Experts of a small language model: 11 layers, vocabulary 2048.
Below are experts of layer 8 (counted from 0) of a mixture-of-experts language model. Rows are named router (the router's row for the expert), gate (a neuron's input weights, with its number), up (a neuron's input weights, with its number), down (a neuron's output weights, with its number) and show model dimensions 96-143. Each number is 128 + 24 x the weight over its row's rms, rounded and kept within 0 to 255. Numbers have three digits each.
After each expert's rows: a language model's description of what the expert responds to. This comes from a sample of Wikipedia text that the model never trained on.

# expert 52
router:102067129144150129133161130120065151129138112158138154115112149146135132166162151087089131080088102118131131131136107133087158143111134144148121
gate0:119131078118131166165115128143137087137112135086107069148113115140139137151114187117129092146120102133152140192126108197135116141108147119122101
up0:172114132116114130079142124155121119111110118126148128111155142162150145167116094091133120143153076121136139153154123106151145149097196141115123
down0:128162150150112158130130123111080100162158128121127103153098133108147177172125131170131111180112133108142110138122095160116143144118088113093171
gate1:160126137145145121175146110150081132175134108122131140166138118108160149118114136103166130111134087129127093152151100161085100087104126083149116
up1:162103126149163133145165124149118151133124112097128105177105141129152116121132185118118143145114072098118115155165068178116121102122117093110144
down1:126138149148148146102138158137148179137135124097108166105137145163088124115106129115138155088140134133129163100106152119163126134127132151171162
It responds to: Prepositions after nouns. Prepositions and conjunctions following a noun or verb phrase, such as of, during, through, against, because of, until, including.

# expert 61
router:133146106109130114116121118135156135077144132116124116122139138126116146102163151127147147153134145143129156149154140115105121160138095160058117
gate0:130157110107108131134130125138117133171155127117181100114132155113119124120135139120108140142099147144078142176120117120140122134139119123098135
up0:106130123144132143148139150172128108105151134120141138158122140122178134139119113169133111146138085087103094089124168134117145159090170088133118
down0:093137092119130098113143146173122177137130104135112131142128091082130124163116140148135136135163106095129126122115095156112146120142129122149180
gate1:144109117156136082162121159162127138098126113135153077097132101114160101149085160085109108143121070139107132140141134128122129142113102141128118
up1:123100098128132135137107148108161109116171095100129090129188136086162128151097151138089161124091154128113112075122128096136159109137096118114136
down1:171134152124116085123124178149104106120134137156104118097132107121115139120125107112101125149120140117183173108105124139113132139135084089115145
It responds to: Heading and date words. Pieces in section headings and tables (Man-age-rial career, She-et), month names after On, and words like office, life, vote.

# expert 23
router:146116150090102116143161119131146130100103175109132110108102158164101161091140137147127116137102137105078146117107101100122137150130116095051144
gate0:149118121133117123118138122147136145138152119132147131151145076125138155139089133124088088112111132131076115145170144095111149135126109089111091
up0:138096136092112106141128138143103113065137110165128134148098135096170151126138118127155140097080161142073122129114118119119114094125139115150093
down0:116161064159152147119128148146137148140171098097133141104170144097110128118096120135094123118146157168117122127162149177132137129143125156111078
gate1:134107102148130126071176140149144099095159126103137117127095128146091158159118114094145141076139123117138125107115131154102110101118090114134095
up1:127149115119115103113157130121128180099166110139127114122147122126078148117151134090135125096140109103102141110088091140114105082104102120115127
down1:108121155140104097125072127126125071174150120088146118123122140130128106126121124107111114172141145140118135085163111129120111126112133136136117
It responds to: Name and foreign syllables. First-name tokens and inner syllables like el, al, ar of Romance, Latin or species names, e.g. El, William, Marinic-el-la, Sor-el.

# expert 10
router:128133151089187151110122113131142121132082104159125137123096145133155093107131139121138118139132120180121159124115132153162094084140135109102107
gate0:144105139110115127173113148153112092118145093129123154101085122134139117155145212131108108144112133152135110124116113124136120154129105139167064
up0:149120106110141144093086119124092131102142135105098160102125144092114141147121110126171148154145094144072088182142138106129138128134134116122123
down0:136116116124113152110105111118133121147106123172164149086146089119113135141093072139133135114104149142107120137157142089125158146083132109146130
gate1:125151145162170142065155099154087122148165106103117130136138117079159107118126131180138085058135130132112100089118150147118100105114125125104123
up1:105153137117098140139138139095161151142149096131128115134112158094118090116119126150164128103152133156098155105160150108180113125127113144112078
down1:121128111127158128164089136103124098129158103126161149153096121101126143142092132089165146115131133130107101180146183103166143082115153119150171
It responds to: Place-name pieces and infobox dashes. Pieces of foreign place names (Slavic, Hungarian, Spanish) like Stassfurt, Prevalje, Międzyrzecz, plus list dashes in location infoboxes (County, District).

# expert 17
router:142149148102123081134092128122168085143097134156115107130128155096125108102127110150123100139162105115131134100164127159155117124132132117101139
gate0:114126175135133142079136092128128101100124128139124149127116143133144102089156109186102107110124108112103189114095172195094152119128165121145119
up0:148145150131150159137136104104114138122095085146097133097148147111129119114113144148138081135102118126098133142155116176156147143114153102103122
down0:164126137131090130144139134121110133085137132125147096104138119092107101183127156098158110170143126125159152123080155138093135127130172155090104
gate1:145165127152164121104102146105106118156122117118130110120093137114111153137161152103121123144145111163150074096097144094128101142124114162093140
up1:116139147133168139135081149112111154152149106094112126167080138116120162141152087087133114097137135169123138098143166130108160145121134129145137
down1:145143155106145089157076097116113145102158113111134134163110131121131151182105140130122090133114122120140131136109161096112105106170075113090134
It responds to: Dates and numbers in infoboxes. Years, month names, digits and closing brackets in dates, coordinates and infobox or table fields, e.g. 2020 in (2020–2024), June, 2002.

# expert 9
router:171071126123129129138096112105124137121136078140120146148124139126137108188128091125101113100124105115111105152101123079115095150110117122162139
gate0:137155117150148203092107133108122122129107149105129166152093133147167123120159159142155092080119147162148123141165133135092139114086174113131089
up0:135112120093122143126161105123123139169104129074106102137131112152087185093118111084164128148167135121128117077114120124146104131098130129134125
down0:161144144140084118103127096168162113152132137117098135165120119132092143083149115124129102145117153151136122119085096132128126126174128157133128
gate1:159150194141129092152147103180116149096111109156164169118185152116158118111134139154142152129110195140121149176161147163122089171147151175105159
up1:118120137102162139102129129118146147155118113138128143091140135140149128115130148157149104159157115101122149140149103189125160113100163174140158
down1:152140123130112130111144147088104110146184165114105115153156140119134131158140155146119172138136082120149110169119119128088095176116115139102084
It responds to: Mid-word pieces, of. The preposition of and similar words (than, about, over, around), plus inner word pieces like tick-et, sq-ft, Tur-t-letone.

# expert 25
router:076104109122158144078147113111129094130118133147111119124122114139107147169156142149108134130107117137159147088130121152117139105150125137111180
gate0:079077093155147138086166129126112087128115156092135127065142120114111130171099155121157126133177123155152147122113170116068102154094096123114091
up0:131140093121102113191098136130104135104133096140116155148098180159146131104124131098111131142126105153143116125108155083151090133155123154100148
down0:132138125128096124145144173137155128137095131111107141123110136129187098142134118132144103099144167097136119118130110130147154156105146156110144
gate1:084110106170101124106126123101108150141099139167108133128103091130098118172169077114146142115127114138105142100106154148118128095131121140151108
up1:118140128125079117125165139115124130106168140113103110139145159150098151129123150062136113135127162108141099145173111071167130102105105138159142
down1:109095128137076126174126115114089116152137090100107116094133150182145132151101111125115175151088164136113149133150111107149140115108172160111119
It responds to: Word-final y and to. Final -y, -ly, -ry pieces (legacy, mainly), the infinitive to, closing parentheses, and modals would, will, could, may.

# expert 16
router:124131115161120087161124115136155150123121096097145130092152111134084171095166108150128158163082128174135128152140099108152090138134114128126122
gate0:104158120114145188135095127131136107147178088144206140103151120141109169091114146123113132127114122141157132105123098125107103124137147165116135
up0:154115102171147140129099141115162130111138130111131137131173137153145121139123117124174158114167144157147113121133131131077113134105139085113118
down0:131164087139134107174121116118103104115161136124088162198159142133156141129111099128158130123149116114109130114135096116173131084095151150072147
gate1:125095154149137161103191135110150135116116169100131139072138133098085115170138123171122095143201110089141132153117123134104176112134117082121138
up1:105176146079131182109120106172173093164103148147090138138144137163122143126120137090131128123111167131153204058156132120130095122157117161109105
down1:129155159100110145124124120121100135135144122129091185123146093136122119126129152151113140131115190147171101151141137110157091124115104138116109
It responds to: Mid-word fragments in names. Short inner pieces like li, ir, ul in foreign names and words (Wirtschaft, Julien, Philippe), plus table pipes, periods and prepositions.

# expert 60
router:071147106132187119091134107096110064119130152116139131149163132122136122112160108143117130137100174144155128080161152156128107148139103142125126
gate0:138168148102103143168087143158126133122123143099139143088144136116105146074117128110131109104103135146136138122122184162134129131124146158086118
up0:154170106119150125125115133122158110158102150124148136137141124144074178155136123114116124149140121090141094107147139116130130127134130084119150
down0:157159100139102143102130138103161117089107134116172116157149142101111155136169139159137144147121133101115159115110144137165109138161181109124116
gate1:129131113142173158107110149116119145130161132083129165125145129139159125149146128109140141086130166149136149131122120163143083102145147135119153
up1:127115156098137149133108131118154131123121173136121119127067120155119129156136162097125103070137128126153134111143098092142102141120110090130116
down1:130123059099097127179111089121083158137133170157139166164125111081104153144103091089175092145101114158152146140124139111100107113157113079128167
It responds to: Word-ending y and th. Word pieces y, th, ly and hi after name starts like Ba or Mo, as in Bayern, Murray, Ohio, plus nationality words.

# expert 2
router:119130105093102151152192135121129163102160110128148124127139160081137143098115133116121134121175157115154056081163129115126104112161108121149137
gate0:140067148132143120076163138094150132091127081117160129130081094125145168128185156131140090165142173134144120137146129106110135138133114131143168
up0:126135115119165138169115171093126121148137147109178100142126123144173161137103157121136125143107122147140122111134136105133129135114114140093113
down0:156127153096122104152104094094170126144168138113107080164134118096116145138115126157136147141164144117129129124110127143151097103137166149118110
gate1:181130121178133160120159116114106119089127150143164119151138115162101113116126128110136131108121070103148097128112100094126111150115124168118114
up1:099136142157105072153119103123125154126110114116082171128113099104133132141159074124120138127139139144124193162162141128081124106116163119132133
down1:105103126098116134145114112144136101150091163130128159085167119124127173128164124162122091154096163105134129148104106105108118083139117148103139
It responds to: Single-letter word fragments. Short mid-word pieces, mostly single vowels or consonants such as e, a, d, st, inside names and rare words (Cano-e-ing, Tamp-a, head-st-ock).

# expert 43
router:084120126122165105145122103094142145173119158130131115130125148147098129154139093138113098088139139110146118133086161118096139128105158170161147
gate0:120131167116163116126136138129098123149124123133099140165146079127148153124081144134188174124165111126179110091125120141085126170111150157124102
up0:132060153112150106145095122120102129121134109136136160149121161123143148079085160104153143100149104171136121125114114147155138136138137145154101
down0:119126149063123103095083127107121170105128134148133153118143100107106148126122147147132142102145170187120127112126155117105146172121138135168166
gate1:116151103157131108115139142164120143113107136105150126160152095123161150129122154134109132109126139166129147165153119157144121126096134148157120
up1:124110111098134153142128106138126164128123133098127130182129123158157184141124145114138116117113156131152099142110136126110143123070090157153126
down1:143118097168146092129120142111166145141126141116146170145098145115119113134108132164123105149094166132129160122150154127120089087173134134117145
It responds to: Copula and passive verbs. Forms of be, was, is, were, became, plus as and re pieces right after was or is, as in was assigned.

# expert 50
router:148116148104138121068100143152105140137139125084168145131110120094172129129158142114140165112180112115106119130119148126106097126134108125121130
gate0:132122126151132134128154106159121165144137116137118093160122177108175138108105139129139162111135118138157161087095121157090120112098135106131098
up0:129108122149152169137132137147130124115140152080112137141095152098133125157092081090126172124149123153080175124084145105102121104090155086131137
down0:115168115175107111103110099158154123143185101085135162175138135115174123148136105133161089131135139131117120100135112124158123145120099111124132
gate1:168107142156074112094143128080102070148099166115152130138136116155124098140156118111161130089151121133151144130154122089091133121102109115092125
up1:123113123145145139120146101144137156130125144179109120109096073144110152097111119128152137122146104127145156100134174143156145151162104107165110
down1:156158119142134118112145091115159082160117080111100128105193161151156150154108157111106151128121123115084085118099148148142128090127123121092119
It responds to: Infobox field punctuation. Colons, brackets and newlines in infobox-style fields like Time zone:, Kingdom:, Population (, coordinate degree and minute parts.

# expert 38
router:106150163158095145114124118150085098085149138093149148159178152141110125182158112140151100151131111113107107149118124170118142121107143133103132
gate0:092103097085120155130113150117131125122149103143129130136040151135094120113125120155028117132138137141142121126138148108180099162113098136110117
up0:129134160120112095158125107143153121133094146117121135092156113125131089088104140136089171107085120120174148085112145120108143113164115104150122
down0:115101126098086122127090110149116132134098116117129101103064151098106111111091120184084148088117126123145140095102119131128121194117139114129122
gate1:138120124176105140093131117141104149154141090152098119155155123146128144135139143108126133123116150124134151131123159121127090131137095134116123
up1:108113168153126089122168118166124141166134113160141111111148106166151160139144073110155133143081140108105144115129111132100164136111096121124140
down1:150140123092062118132098142122093118115101121115180134108145094117111120135152168170102113186158108141097121140079114128135095121137135141119127
It responds to: Articles and determiners. Articles and possessive determiners starting a noun phrase after prepositions, e.g. the, a, his, its, plus possessive 's.